Weights of a small mixture-of-experts language model, trained from scratch on English Wikipedia: 462M tokens.
Below are experts of layer 5 (counted from 0) of a mixture-of-experts language model. Rows are named router (the router's row for the expert), down (a neuron's output weights, with its number) and show model dimensions 0-95. Each number is 500 + 25 x the weight over its row's rms, rounded and kept within 0 to 999. Numbers have three digits each.
Before each expert's rows: "comes before" lists some tokens at least twice as common just after its tokens as in all text. This comes from a sample of Wikipedia text that the model never trained on. Tokens count by the router's weight.

# expert 27
comes before: "| ", "|", "(", "N ", "– ", "/ "
router:533495466461530489530492490481493497545490473495477510511491471519483536475514468486502456492527504479486530485547538529490478518530517497530475489514475535533512513509509480487507477493466536478491519516555552490506521501487476502507453492499504543521448520485510486515503468488510508503
down0:487503518515520510487477487509501510489508483511500456532498526477503468488463498552493479495471512498450505489483516465551522470510529487529496467486507489533450507524477485540499494448484535464508472535532516493482466513503517504527475445515451509534509531484490495488505467500545456496
down1:486505539493466505512483477507485481514563506513486532510458535460488429474501495514516534542433490469498505464533471491527521538496530482522486494490505527514492532484468489483507499546495514542529497490520474474476541502492496504505517490482512558472510482520535524508500446462486510482
down2:509542518497480489516502512463541533430518501489496501531486523479449502487490494518515493466489467557506510551471512477499566501463509521490464504511467524519521520509510485493514517473530484495514519493529473519460451504492482542493508485529468455496493475568500524508505478486517501515
down3:507502491493477477512513467571509547512461509505487489517494506520517516519517463507471475505485492518527487494489507515472471472458487520453496452507511452497503533477505465543478476458501488543462478508490475448495516474497500506461504491489494483548517486475503484496498507513495474476
down4:501523485499513459512505486489482508519480491487533446502458507491551512479483534475509497519452515483484503532503477457424499492511512470495487496479560517527443467465503484497491548514481488496439482547501509520472518497533546509484498496476527513517551486529493518497516531471514534488
down5:501511474479508487526494485476538510482496466502470477563525515527511513493546506505510489492516505533550468494509450529528505436469511476467422495489480452487514496499525526481502502493520501478499454520503462525503488484509449500437475508518499502520478504502531541478506516517506508509
down6:542510499456551512434500485492512512446482499452470458510514509533535496481508473520501469504512450526498498518472525501468508482522447492490486557507512488479490489504501502519503470480503490467463516529476488531494430523512452503539514482533536508519502532504511479530510505508505515534
down7:497493501498522501491539557491498493521490489470504508493478469477518472456507514476479494519518458526516523552492511527493485495509499468531516501512478533523531482488528559472478471560488463453508491508488489568513489514483501478513464498474530491495549509495489482510505483487457525521
down8:499538495438513487481456520502501527530498480474529494497467452549493491514489492480568538502514513462515516550471540497458473524513486513502502527490456507504470512488499512503568495530514491519487531468494510540452471493515498472466452499490503511514524510528498466500483504549545514493
down9:473512541531514515485554507464491516513466518515481501522488515525515529508499489485476504473484510488492503506523501504472495485525580512446498506496533493494468510483525462499472490519530500513528479522481520469524481500499529488484495518506516503552531440499509481514478530528506459473
down10:486536513449541525480471482516486510509520507509504480525489497479533458475494509533522521472512573496521483469455517492525509496490484515490466503495486502505458465506485443500521515500503429478456506509532499495473511533518474506499537523484501459502487540481555533473538486539544516484
down11:525437495495480521513504489513503580495519505487505466529537484531465470488495494471471512496496541499519481474471501491513490522509551537531516510455466509506509524541487510485500524450497530501518504456551509507479494509483475476497476506522557518534534466517526520513491502513498464483
down12:538467473543504517502462532511496508494487492458488537470499478519501422466557526482503488515532492540495491504500539489519514431480484468441500505466493496531502479490522543493529469529485502504478534556453515512513481531496517497496472532513500503460487542506483485496511558493469487528
down13:518517503487489499513512563536459533495499499502536495475524481443548471476436514495504450480505497497458522523495460457530505526469517507497493538524484516488486486487468488463461545553509496515500493512491470514499485477472512494477494518472470526473497501470521504499469499477472526515
down14:473521489449526483527478516488471522498525447503502506507460510478499523493505481503518502507493509451482499509519463483486499530497482459497503522508492520532498487548528529524503495505505532484507494511518511475473515509529475532517473542501536490523513484503523448516486500450504536529
down15:532496508474537510445493505491494489485483472496493501537516460487505481559453457504512531517505512485490500535477536493483493486477495504492523526481516508494487500515544546517480491527506545504490548458479508545474466530479505518505498471471512482481561460510452470491506482524461467511
down16:511509479499471512472504505507508513501497510502478484454499462500525524520465460499482477490479482521487502485489466488468484504522486558538475517447541480512569522497503520522503543534519503521514534501531528501524506505526529532500545491506463470501474481468516510499444495520462493484
down17:508459507482486536493520513527519506521561499498490525471492459513507506469499523502502480517490445513529513513510546471501532548511515533460456546440493487500518519480490479541480485496509534494466563557528547456504508506508488528512527492485483488508483477484466500565523490491492505521
down18:481499485476484511519532442456502505501486490500449502575521483508471502519469492515519515525500532513466496489503511493547522518522509506520525510461556537504424485525478472507485492511517515486498542479527491509483437460475502491470509518519495516537556480509516518534501480521529481431
down19:513507516482503488516469491470502511531460482505451473532490509535545499543481508486527522522558514491484500543478499484514495503522500507484512498482575480480480465551530512517488529523523470519504499507462520526498522529514464541496527529500468501476514467506491516489514473489553486501
down20:490506514481546472493511478499525453488504510495537525513486539519525511460507468508514519490529488502497494505501544535493506470480478456508499497530474520522495492555508547507474490510519505483541529476514464517532512477531509541516485487491465518470460474550505464490548507441517529501
down21:533498508495506529509504494480523509515508490525498506501513540522499467521510504538495497501517460538514499496490499494483517531532517462517480494541509456518495521480483523489525449543486478519487527541525500512510501535548494528502493537505484511474503541541549432471525492477537492522
down22:470473528538482495507478485497475516501515481466493477490506524507524493513518539494522474497509511562491498526512482527524510523507516511508510523478514465522477471533523470526529508478471478486499534482485500558497494493461501489494517527512435505494475471528525478522519507533540516498
down23:518495478483464514531488460509523526520477492532481493516525471463503481518519493519513529503548504531527486515452537423476491495486469498478518529489475517506550482459531509470529512485527485481494473510498494496472500511547505472494518487501535492523474484490467503516464524510490496532
down24:496498498501502516508472524490511508527505470527454517555527514484481497499493485480508509488429547472490516506492528523498528517471511474516511502425482548488530494517503477505502471483520522526493551506501494488513519513494438514485484496494501487514528500509516524515454488548496503506
down25:501486470537540513461523495498506523496483475498475526465485504509502483524482525466495514517520499495471534510524548425471528525491532453559501469463493512514525492520511504529518478528525548485479500533543554541546532515525533464514487495519519481473519512472524526506501523512495510456
down26:527500522498486508512520473511408454502486472504514483525502536469525486478450485518449511493470522473479519507548533489522461497489490485475505476472500509483528482485459469522486517525488491505462475480467455450520493492560482513446475522510490497518478532514517504468485493477470542523
down27:513445486515499471444532517521493488504452511520464476523508482488502514465479475533489475532512532492504493474503540501513492527484468479499462503494514531462491477489489492522462468484517503551486481514495495455508468497480567544520483556471530459487540478464531458491484492509532483521
down28:497519496508542535511478478473536524516489521476504502469529493451515514506534543530520520470532519504527478547524519491515502486512481525470510508501485487502513514518512490509497507485480529434496507445500478528495495515531477509497485515522529512491487480493535556499530463484518465520
down29:439517505494480497489482495518502502525482466581509521500518497483513570506515493495532491514543510537488490470486461533505534536537478464493514509517532490476452533462478573494463502478522498505489527545454497488506502515504505541504513489503470538504495484513508511549494525498506444473
down30:531480464542466434497515489554500500521521530562502505516500494518523500456560507477497523526504462501484514491479496519502517481503505496499435454500493503478496556556488467496489456448520488489526512511500488470477506505484502453516472519492473485529525514502505531465509527468487510477
down31:481501464469489549481507488522545497509447527476499483514505479472452541499471517513482451488474514506496525497487518481508461533473482521522503489454457476495470480539498488471497510493493520515494519528522484462574469487495491492507501526484520459505510493482462481527498509488501499455
down32:504522507524545482523491509512495494486511498488458485525546501470484502512477480532448474533491495503514529546525504490431498479484517488527536475462500485486504513487503517508477480526462490514449509527463509465523469479494503475463506517513505520476503463542517461472532516530525473507
down33:504498532514533547515507451496521503510533456482501533496524477490489447518489520502505494506528517519492534461455504534541555495512503515507546506511472528555500517534468534468488430462479477526552516499547506502496531528474468523537526500530487508459494533518543503517542461475481521504
down34:554524495480445527489493472493556518484526521540488493493479536541496492492548464527471553514498501562488517514474456526526500482463495512503485486471523508497490518498476501522494458471501547471492510503519484498476508484503493499496492499460494475499520513518541530461481499481491507545
down35:471472485457490450489528512474455498499513507501507507460482544496519510488500502506471538532503531498471519496555497508469494502481503466440495493505505559495498478493489467525492496535532454520501501494468516444535541481512523505489509518506513556511485465451527518495544500501498540526
down36:473466507464492519474487503496481486479498484525504500494450532502502541522515523499508515544495500448469508503527499555493536497522469492475505509509509550498489482484477466511516585476527534463520485528496534499467496528525513514484480482485508539478515486486451504470521475492500517464
down37:473477513528447552504462512485486448567574543539473535482479533479460491495486494506484503533451483476484540542513550519511492537530484530538515516459516523474507509498514487494498493498480490495502528495537495505497552506526515507490482508457442503476508518506474495481510481507476482489
down38:470477504538468554527514530470488479517472518488485500504479516414475517505504554487496546502485506519484530523497547539512448510507499497494516477496466497487460481549471488523494509470477518476535526509469506486525485497450500511527512531486491512511474492521520489506509517501500406490
down39:497459511491477481479478497516488528455475502439494469525515536522530489506536498479509452509487516508523490473489521498509495442457506471536503519485465470456467507511488496528487506482522485500492513442507527515562487536482490512512581445539478495507508495500479492456476535482483479529
down40:476496486467479517508520471487542537494474490500443514510513462536497533514551515453470558492516484451440490468487489465498505528491530514499513484507503501470500489498489478522499484520506534549488454511576523455458470477483486515455484518510461498501517486522566504518467518478504497527
down41:462529508478509467512465490491515519519516467528523520488506466537511485516511545528497517490512520436498521495505500481513493502522482503518502516584541540526502533477499516477503495526449495481514512558502480530466499501478523466481510502520510487485477473505521467513492508463495502478
down42:484486483500503481510502507498526482481475485551536525506482521468530537500495522486492532515475542496486504511483496489522487557491499507516495452510487485512492500550504493477491432501491482546518468541482491469482469492512485497461509522515488527490508522470471539497489534472502519464
down43:480492530529501482504508503492513478529534471513475454493504527469508501573505510525486539529479486457495503486495508500481494561495536484493529498478501483567495518465500480480504490422474578507515500481517486490503514480515523511446505523490515495482496492507469491507452525509525489521
down44:488483457494491525502496498447506494502495497527534499532507524450529527496515515504526498484524497462499503497501505526506494448514498480499477497500521497469487488554536536523518524511471505495453544483527476508477529485470477510475514567502488520500537496496486468485543545516499512482
down45:536478512493521527488525521505485536476517516535515521508498459517465497456462559525522500533471489513493487491493559479524506496513524484520501502519516506469526489510485483454518513517502520479513491527540531488454528489507528511510494507461537493479433464540479472473484482490525481476
down46:469538462518544466444511458462519543508530525546528479470479494478478538495552513549535550510521509507488470496474482522463542498480520483489523491499507498491496504498508519497524453511505487473511463509488503496499533463487497509543489528546518514486480538491489512490522482473453504462
down47:493485498465433490475494503502500495514503518541502496474512521498511486460545462506519499528523544494495508529479479500511496524568505517503469489522508561470484530500490525484503443529502537526495565501532508503494481498491474537507476444472463493459490500540522497532489502459473543487
down48:564498513514520496483529450487515526527499488478484468492497505538472532503519500489485547519472493529503470503490507500425505487522536483510461491459474510542504497523492474458490513451507500449528511488538515533488545493514484500517522532490476546478467486488525500520486505488525496479
down49:493466525493450514446504498537490496487531497502487500530526519528524493464524430456491514490500519439492491454496493504499469454515507454500499504525501519507491487488516484494501488521549526455488508532488476475519482490518517489502459494482495501485520508502533528496477526449530528464
down50:489492462486503484469514501548503488472489484506512501480519460465531524459493486483503470507482526474505512505463479473495515536522475478505532489500521489521472514515478504465524445544508461511506513494486471489512499500514514500510499480483511491511498493504507467528470469459522548494
down51:474548489491471512484509472465486498512532525527493509502510534521460456459511464521512488492502505452496491544498485518530499519478542489514500533468491504489488533501537494487490508483484513452479526510520538530501503509521502516512463507523465513498513505514516542495493466477504502502
down52:509543487517480517509479486486502478519525518578515499477472517495485551423494497514469505511485548478494544523477476455490516460525533500503485476504525509494477493496542505508510521469518497494544520529508510461504514525536485476481465469494472457477486551503544539503532524515497521453
down53:517521512469450490520529484512521532504491505530510487517515505489482521499543488496489524528523520506500511474518499492454525485532475475498502519497515521485523525435472487495520575505471527485535464504466497507472522474512477507453506481443502516463494481501508478489487510499511512531
down54:460492503504484474519479522485452506489441527526512486475499479496534512533521452504468464476518531483497484475491483516492510438547533490487509504550512495498520501500466507507467512538488537480491485546503516459477497484491499528460528505512502511529499519498527466504468524525526519475
down55:501551491478496542458500541512500510513485483477488484567513472495487480509537497495530530476521479532528459545440495471483523506450475519477526509484499508507534517532503516434502467509512478515479502513496485514493488486492481487446552501508581479524530524495503486497503500474513497549
down56:506500508512548504460464486502529498489485454469519534519501485482543523518479501509516471478499486534501523513487504503478511496446474481473507495516528463507503491505508517511535461510526494455484533520440522503477478456483464487516475488502525502510489501489483483556510528476516536534
down57:489487535483450498466480447509557517513523517505538473527495504458514477482485510514480451482490501495488516492496524494475496508498471545506447489474510512533558508515506454475502553462511457535490493520515476494512470515535486495460517472522488462487496503466499525487516515479523474451
down58:456493535522494529496479494489502532543490493528500498520529486511451481498494492491535488452472491471500496522486466475487514509540481521553474499461544489478498474487545493510506498538541503462496525503515442488509525490447488508513502516513528469524491512497504518523514454484472507522
down59:450514476509501550469488476488521499470506525453523501484470491519452448516527519493535521503516534474491495516491486496515485530500554559540513483506510538482479499507563513488473452507495494456508533508509512471491506509512530515508492502466481528528473487505519548521517442496483488490
down60:489484512500505507540492473512490487504508499540468465506477491480492500480512485516462494498514498470509534498505450530538499524509520488490530529497493538466465473498507475497543482478506488519475477489553485501490489490460516514523521501520564496489487474502492491524501487467459513497
down61:458468494514470448473538522469505526514542509513493537441477529482521485511489500467477488495483426499503527505494487510485504483516470490543502486493496473490477485530555500479498523503512468497484497527524480480491551485526487498452477480507501441499493506495465529473481501536526492581
down62:484503454481460458494504477513494506520475532510506514485503509544532527474478454460537495478525476481493483486479484470516487492506477493527489445515514470536479519497517469498512512499482509493526480515466488535511524498511504515536546527523461503526520523468516472493502514504478501491
down63:474479548525519474495515503510493469486516504502519519529496519504522520526458443508492490483541505454492510522502466466503505484453502504506536461529491481462518533475492511493498459507516501476449471526440515484488479521484505484479518479480515531487472512459472517450453487506528511492
down64:493482510502476501517466494502540525506537485501508503496442517500486425485507489497505494477500525466463477447500489555518519506514509440547487506526522489497505513527536514451483466521464480479525537525511485524499526533485487487499492478508424483512505531515524519511482523508519532469
down65:499480513508499465527485541529485482515481505507503450505511517480515516480487479533535518478530479492472468492455512500489494497486509518519531467465546462526539469507488498557469535489482510476506477510554518480518498487509516487489465482518492517480480474499438509502463494482506462484
down66:498532510551510522509508498530532512514541472488467499524502476504494447498490521519510461474512436540525489470469498514459496485516503466536478549514547489492480512501512487487480475510507530469501518519516502498484504520505539475489473486508538527499482457507465504479515509501556557455
down67:529452474490478493554482486524521509520474529501526477506482509511488422505505493541476502512456529485491515485532512472522544499551514547509486498479529480486531510503534475471549520523514531511525526479504526483479491499485484503529465488488547499456481486496509516519458538516468501537
down68:497502559545520456484510497518518465493516515489505521476520523478504497513524512557473486473494473465489478493498560543448528498492506538474470488504495488504492492499520494490549506470448476511543493496522454481523544505511522527532508520510495515514488509487437466495522501503539493515
down69:445499465531497471538477468527493491509465513491511500496486525487547505500509548465527479512516512533508504475495440453529495489478556487505470528479479499511507466518468480511460489472527488508513525471504475508529460464518485508498475490515547480528508467525484473487512530444510516522
down70:485501515491534464513490578516473473510517538478471484517480471451515466571460497508503507469479481454488474524544474503514496540514545513470490517524497521500493461457526479493489482512487531480483505538520482521527548525481509516496478516484497488498474532520505520567485478489515503518
down71:499480482479497471506467478491550494446480513489509525531510480478492532478538496488484488476480523507506470537488502531517536516516486492541491513505475487473497526465471477497491531462543468455524526480465490527514480488531521496517497481491462525503503508514521500477496543484462478471
down72:460544499509497493558458442508523534481503500530513475529467522544531521503519503498504507494469518493489466518460528467567492456474476535486508485501504516488512476511498487492538490503490526483512434496514480503464484533491492497522517495538485489503540482500513517496495555441485516506
down73:518514509456535466499480530471478490476453487525483494506524521548512508495482460507519529483505470473504532489468531511489525510496500465505517538547510513444492532557493548518494475497494473504519473507505536472459495530502500485475508492477497504513526480512504485520502523515538519475
down74:528534537514444481563477505533500485501486536524514502490488493539492531484512484519490459476493508542506507513493489437506488510500511513501514497490485513518521516474490519493482532522514445512527513483473502521504516461496505481449499458514514479494588480493448483497501474525468490543
down75:535480545545485490557502473470512485459520460449546513535508517507521542523490522513520503460488517565502499539492507466473490497482502486458510500467491443505476533505512515479510515510536487526515508477488498495525472476473504455502470508511542509514479484496497472499493498544530477490
down76:487495510516484489519505518469561515486508505530540497508468506545459568520523557504514490497520511500491508487498487535468514518496490461525478511491513489522528510518514506529469451506516551522547482540529492446472527462490538467470516519527512539519493448507494487507524474514516459507
down77:525489492533499548503480503481522511519518486482541484478485501473474478546498541511527481492522452531482506517531481530489507473513491495495507483532450486529536481463499482492559548447502545451507526429499515531464502531489482514488472501500546512463502496542511522524523447492530486556
down78:477472440492451506488515533532501485478473496477507432501480511485550470484455524469487498471501499486483488495507539533480470435519470512507525503502515483492538477540518475502528487512548456538538537463488482479538507540512499502535477460488512484491511525526467493481469544518520517489
down79:539447437567482444497525516504486511491517523481481489481516473492457523502489505505455484502487513480541510508456474474495463514493524498510542497484487487518460496502484469470491500511479535463483471489480492474491502495549485470489478518513519460514474550518501490521511499484557501523
down80:510515499517518468498583492479509494512516484524506471492492478523518524554477483538492485486508499513500490500496508512501451500519507472523518537527446469547521494492491452469490484489531477512513516461528467482495442509509498489461482473504529477502476549496497507473522495517523489468
down81:524565493458479525440486490484497477479507507478499520517502482487482524477481473513514496488477529522517516474517499502503520500462495450542481510503532555531467516480445464467499495548446447466499494519506495528547514498548486468544504533484493505510523544494521494461554493484511512492
down82:519487478511473495502499503482473488499496475545515550558498473531518537508464510522506485468473506490462478498511506473526509458491505511471525491490517530506487477506538496490514493480533479456472493500511533544520458483505507510511530520529489474504531510502462475552510474476522511490
down83:509521483502457527524485516520460504476500481493505464493511473525445475481499457520465537490518506555502509508509532511537478494541471476488535477460507513512487487512516454490466478533480485487500473506545511488507472534491512451528478460497528492534523513506517533482467479475477503468
down84:480494549530501503524490519469492446525485505517504505499491529507495434485517488504510567508504492505474510470493512514482499490516503456502502541467466495490461507497515497463451494528536497505475507500526497488535497537479483489531471521511496506450513453516488470480530519543484499512
down85:514516512474571530447493496476466510521494469488543498471520487454555520522451494488473462511510455464517472485508481472468499483459532533519493497506545490495511520451497518536472560472517528463482489528481507533495502488509529471456502466485490525504521488506540515528525515503468532518
down86:515466481477539495519458455539494435529459466487475499458509486515519485487501481490542502526524503483528512491511494441550510505493498474485517472534481504524520474495497477489490501533491528530541471532472490496511452481550476472483490486510510500496524554484489528457499506510501539448
down87:518531491500504512509473492508468512544522465505542503479530513480508541524530478440489464470429471520482498496497526498530525473504510528463515542498457540500533436448483481509485529451491487520484533488499514524482464493494537502522488520473526470471480531478500510507471474494471510542
down88:502496516529502484519481487505480503471458530532495463483491487478486454499477477508481458493512496493510464545512530457470434481506476476529501497489501537464519474485529540506481470480484492525522495496555523426500472473504495471500499491491494464534508480474498503479484510480494524475
down89:551493484517537487499483505522482510523500527506488530557538504478537503474524488473505540492479475515522500498527518491487511489498473459486524504484509535555554477472521520530475427467481511488500528534516515467531535511501513495502474531493492484527491526516516523522473550505495534533
down90:465538518510531500512504473474551499505506500520492513487526482484500504497477538470533523474480501542521508461468496500536519473518528513551478528513509475550534487529520470484495498438478490537526506443515509513552516515513477517509500515514541472472473508539516491473527506515493512491
down91:488511565544487500493520467472490507472480530536496526520472507497504508496531462482524503544514531424487534449518490496514507479455503497507502482465483484481476512473489486513485479544487477517513503486489487495550503487454503485521500525474523524496526516497515496504508474487462523492
down92:504447498487493536502500556507521519503490468496474499515507530473481537519491500510490510499483506499485476499524511484491487507481485486460510534501531495460522537489516482481468499528512475486499502525545510484468482520498492493504524535525514520483450488497462487530450495508510453519
down93:464513503519490496483500486535548531482494511451468489481479506559491457495520459494548520495502471475516564476515496473469463526482529498520469508513483492488524474510542499491525481490500509509513505471505504526512498522493523492518497529523520538481487509493486513556482474521503485502
down94:492487496515446501480475524496534466521540520489499528401496493513493526484523478513524509500491501485465504554509515559538500479541517517494493510491510512547538501503502495505486545461522484508541525498484509530494491539500487512569445510501472482507494508497495524561520516480499479482
down95:525513495545482478531449454514539473525505494513521521508487543537462502528513515514557536505539498506496494485475453517528498505497516503518477495527495519477471522531458481494459478463498527517525506488494494507492506490500520489507476494500519519455533464523497522558479520474498488497
down96:542474505496472532497515476505516488520537508531492501481477537445548519469480530508527535493529470499462546489502541505505536490547484528497476521488553487472494488522445493555536524477491474517488546500507483475541475493484498531499480530521489464497500549530438505488503495516478481508
down97:520528501482562512506517491549515517492439533446513481499542495545545538510519499504479438515528482495527472509479506477492478475489547513479449512512479496500522540496472469501514490486513498539497498497487495522516454466493524524491506550520465547516484469484488520492504526474537536500
down98:531520518524557490486503496477510488475485530506483471479518510501553556507475470514503476492493487462465502550497496507446515478497487496501521470475517500512521517506462472486463475472508496473496495556565514523570441508499495506515528451556485506540524478478484495529480517539513502519
down99:507530490550533498542487515498494503538518492512457515517491510539446483498501462557517479501504465469502532476494485420524470508516500464505496491470523515460500523510524496529467469548534471491514478509485488458535484493467472477522461494496511470536535493507500506499502458460485546493
down100:480498495522517505484464497459490525499484508492521474487465544488474500491487507539502548486475501547475446495515495534512482466515500520493455497495500516511494476474454508513525549512525516516531490509463454533522498507539504488520460445489509494511510506496504527467554485507499497491
down101:521467485511501499486541490509484499530483480521511523498478478497496499487503536514512479503529487481532475485507529477485461489468474503490494490477535484499459466486503521499523523548500471492431476485516544478487437470511537477506466484463515497516527482513509522486456467506515507489
down102:505526469499516492509481516479522493507477524471485524520477520528516471467515481483494487466516485451516487569507499517476527529517517510457476492488486494470479522487515497521490487514518507480452529525487498477463515438553506488512531513486509528483527478514506530528541497482509474474
down103:450524535500469485461444515529518505521504472535472487482521511487520483529481469503497538491495535511519447500488462496500517525534504506534481506464471511523467504490448508516474521446494493520511470563544484531503514484472488509491499444471463530460500485565516543452437517455472486485
down104:487511500517520470490503498525513485484497540506505477459500557473488495484531468513497518512468482479499515484527470520471477506474535457528442492457458514507512507489491490489505514505499514476460483501503469531461516480483463521546526504534491457502512456490500514500503537483508539506
down105:526496544454556490527496512502507493505564487507464530524511467484482520517474493522502481506503528515450481465521504465550537541453530558498520510503487493538522468464484494500523532510516493468511478512537489492515517550513465538512514526482478458499486496474541530538502474522528521505
down106:455468488535507530462559448501487550536490528494537495503543491526477506488496485518514482526511545501494485493492504478509509495513537529535544458477466505530499523471467499526497495484485548477510489521470519493499490482517511518455543491471510589475494463488491516506465490546470484488
down107:475479469563504496551478506496498539493540519455502503469480517518499480489526486479480514523475496520497524480502493517477455476468538524515524473467447540491528550489478465494524526505528455479490496490491504490487461507487519512506507460472513506499495469507546527524449520528514497507
down108:526479481547467521523516530475549498492514482454517478472526492486516565541489533522492525482505493504489519507520512457491485508513502478485527521474506493511532480519517497493547523509510512516513500475508544546525508492495509487466456516467492498482466460482436448505502502518478492495
down109:524497533531497510507497456503529499525479502552518476519515536546516491505480450568497487515495489494541476483493495518424526504495488523476487491518504512520483486484485498484498558475506458487504537510497467525514514496508466491523522513468474526519532453484482504519490549446492473525
down110:505505496531514503521471495449513486486481512516484520529503465534506568499513554496548497467529523496543511488453542527509486516465510496505502543529494496509500519462466483479522491471463533467506469500491491527535472494497506517483477498532534494510506507524499455521512511496517483516
down111:504499466486504513530489477509468520506482510480508458512500503501504531525526522516493499514477535516469459505544481511553509472540513480455530518512523536505479541506496515512511536545527472510537503518431462534531499525471462486492519506523470522480545452502472497468486504520482506485
down112:438514505497475510482500479522480547514488536467491499486497505499542461484511440504500519526506540482478518520468467497521517480495534509509467479515514520506472476535531493512474502507510513473527426551500481482463522493523490482517505487481477485527497474515549520517497519539489494503
down113:506507497489486495504463504490523492484512542513492516504512477529512523470519474466485538504482540476523473501506471494481519521526514505483529515509495551510471490482447510483504518470530487478550513449528504538518452492508480484511549494523464473498534503474492545517526530512473501481
down114:469449525525517472559524513508494509495494481549486500495467521452475500482539495502487517504500507431482498484511486515486503583508533503530466489519485517496499459462497481561505476476490456454536508513525492475518493518519474492526453497478474510505497495483473491517479468492486508489
down115:489498498450559547469535512493509500494506474439495500468516503492482456490538490448468484507487475444525486506484472482504495457512500492530500529464531477457516503533516534520478454489518506528503550507511528475535491525507520507483505497489484532482495534481510498493486491508493499494
down116:513450464464526529537484495576493483478492484509513483499499468499499488533501479466509493504481537517478500532512473514472525521459504532503494470467442526498518438482553519462517501467508465478473506462507487505510529497489487502529534521480477489513494538490468489538506457507474538497
down117:510467510489479461496487486475494484515481492488472478510509514502540500514533528468577488484484471486473509530457530492515509517479491517498518477497471459531493496535487498520512489479528498523497488477524509460490533500491500520550526483504496522515505501504478503478493450497499490535
down118:502509498486506440463503488498465501502507487454486509486489520496466502531497530475507434495475505525505491473493490464502502495496498527465500503520493493499482518452498451482515525554555482510513503444516529527483494502511516476504522448556522489531518468488515476495513542507497566474
down119:508515511488507536472528495489475511479485507506504521496472544504505520463447526518478466495517474518514506510543538529469490458489470495511500491493506513506502479479501446513528560517516439494497517497483503512514475513508537496528481532498519486485460509495461512453464552518509442482
down120:480533477507491499529469487528528504502481534509464492495518479507455525499506473494503495484513511539541480507479495518486471485537486480489542557479491517436499505490492502507498496531515477490535483454507499527471454543464531481531528464536482460502484517544504488529501513484463507474
down121:505496526463479475433459513521462495560500535514494473476469473481473478488519509460488507513511487459499513472506521537467510526518504517484516481497490537499548514445439480476495541529493475497498515464474500488496537524500504493501514516444502545534498497497503459464472470557490459493
down122:481485475480485513460519477530492491483531552511456495473488515490489526516495452541530483513525503496496482529454467462522499497497550548447468504483544488483454479507535487485508506486534482504517486519545480495545496481571511556531485476512509495460496487491484529540457480497508481503
down123:533512494530486534521496521476494492490524533496524503489535553497471474493432460485505472532447502470514505472489474527484499525517487518514513516497506481493523513515457510513498475512497545489503498467520513471509514489440499505547548491464474484470520516513482508475527506542462493491
down124:512476518483501498482475499500502471470524505452513491514481501491495484485527521500491486516475488489503536435535518551450486466477490508517490525510471508464453489513522488468512494498497486469481513473512464500533506501509465475528556492516497509484517520461465481453518501526480511473
down125:533500491526505485516482466504491497461511492501525482546528519491530493502495477519509487499497544495515480511491480493512476508489523518520532530493512486537464514492501484483539503494535507474471474517513532517509491537509502504519533497515445494493521457510484520468481525484478472534
down126:492503496507515490528501488506516498468489530452495450521525470542510497527502500525474490478480501499492515482498518520490513543505530541515490536454502463515555487482520480479517493487491510494506498506569472449536448460485563491498494516523527426520519482510458508478483500487502488501
down127:505510483484502480565515501490507494473457536503481505491476500482519508442484487487506485526509501511502504475533492567484500501472481473490504506489506528517483478442481491504512516525516453487495501480483507490475443445479507520514442481478512500537500548472492475489510512496503530471
down128:524530482538453513528497494532518501480522463475529469475507523519505491468491539520522538511514483532504505499473505510497532488511519512513484499484517473530545431475492527517482528509472556526479573434503555553468507451489531523496476500473468513469486522493448506540509491492506493499
down129:496502535558504538500526517498502507488523481527511522523476477531481478505503524518543474510518506537532534534493515477475518515491541492492496474517492528505480441484520508502492479495506506479492533476515501494429482480502524519476492479485501463517503513525512512508435435510530528502
down130:486547501494510557483474501453517522481552540489476508499495477508518455543514504508494486498522468519540484525500495494504435500506536463460474480469452454492515501470501498460540493507493533490452500519495488508514516484492486546461502537513494485477510461528533518496522517483494477560
down131:516511527524542482486516488471514526479446508490503486559504519542501507503514515512515527496553502472498483514503517487508447509479481499487507516515516486513507497498496504525472526465488497451492485451461539507426529525506460478452464471508488504504522464523497506438491475490507487502
down132:520514549472527483530478551485509502496488470515485526515465543449464465458503512488521465503463469529494494490490531543550524512476518455456542538508491482501503495487490516473476504491493496511451477517546486531499497528496491493502527523502492529488481507503497463472555556496497492495
down133:480475483544463497518471509525515481471492503476468495555483479515513497492487481470514518496467520504479491521506540506526508495490529518528571505432582485504505522513465515499504504482493509456489523503543491494491472523492494528502489490511509485494495494519475471506500486497486443491
down134:499505547473483508448496464481454489504486535576497484512508540520504446513469479534495481501514549544531514475498528488486478467495496516514523447461522529540526529525489458504539556499501486516544551482507455510505512539520459515515527472484488507509522480512517489464507542521476448500
down135:502506548519479497489499500488565501516490546482474475505494495469474539491489511500485453464502506486499519473517543498504498504546501475517490444526512502485471522472512522520472493534461441524492497509474473481471525533496483464500476519513476506495501483477486492531470498500534471539
down136:488531461498495543521500456495550489468490502458506507544495505503513473523476493484525530492523474485505475508498501531513501516506517491518495478513496493522536518519500506491484452467512545472523522513460514513450520541493515482496503502493520520533485516541477539464522489493503517530
down137:510517493513473516487491513498500494556499531538459477488547526530470519517531545493513489499519514477525499517529498544479526505533504532458448475491505500528503491476524529533488487459481509545534532511472489505499522481462455484468551537474472550494527542489515514541505483540476531477
down138:472505527475521518528500476470487533525506514527501488472492506543509545493501504497493512488523502497495555509516482481459471451526498493552527500526476507505517557537500516472442561511456459531550452489527477512483523503495470486497520444508529499487520483524526515476455527472482465462
down139:501562493492454479435456492519510532440508560449513461465491478508489557529544485491494503514506506479490519504511481483499470505497491534508486530493558507476491507485470485461513518502501547497488492531524501491487502479500502499470523493528524495583503525495516503495458492517504473520
down140:509498524476492530483512543479476485484499480517493554507523507465519524475444475508458489493518535559502469475503481538496530478489492491477507508523479555486442508494482557559487478508525474451494533518495511511502480526496490513509530495482440519471486492470488549469505475498495535488
down141:485471502520508480530499498505471509442484497473528486558496470532497522471495543492495488504492480480491456482478527515506475488433516445506517505517493464536479469495481486540473492488493518461503524470472452450511519519511519512529502501523490546542523460492493487534521477459509491442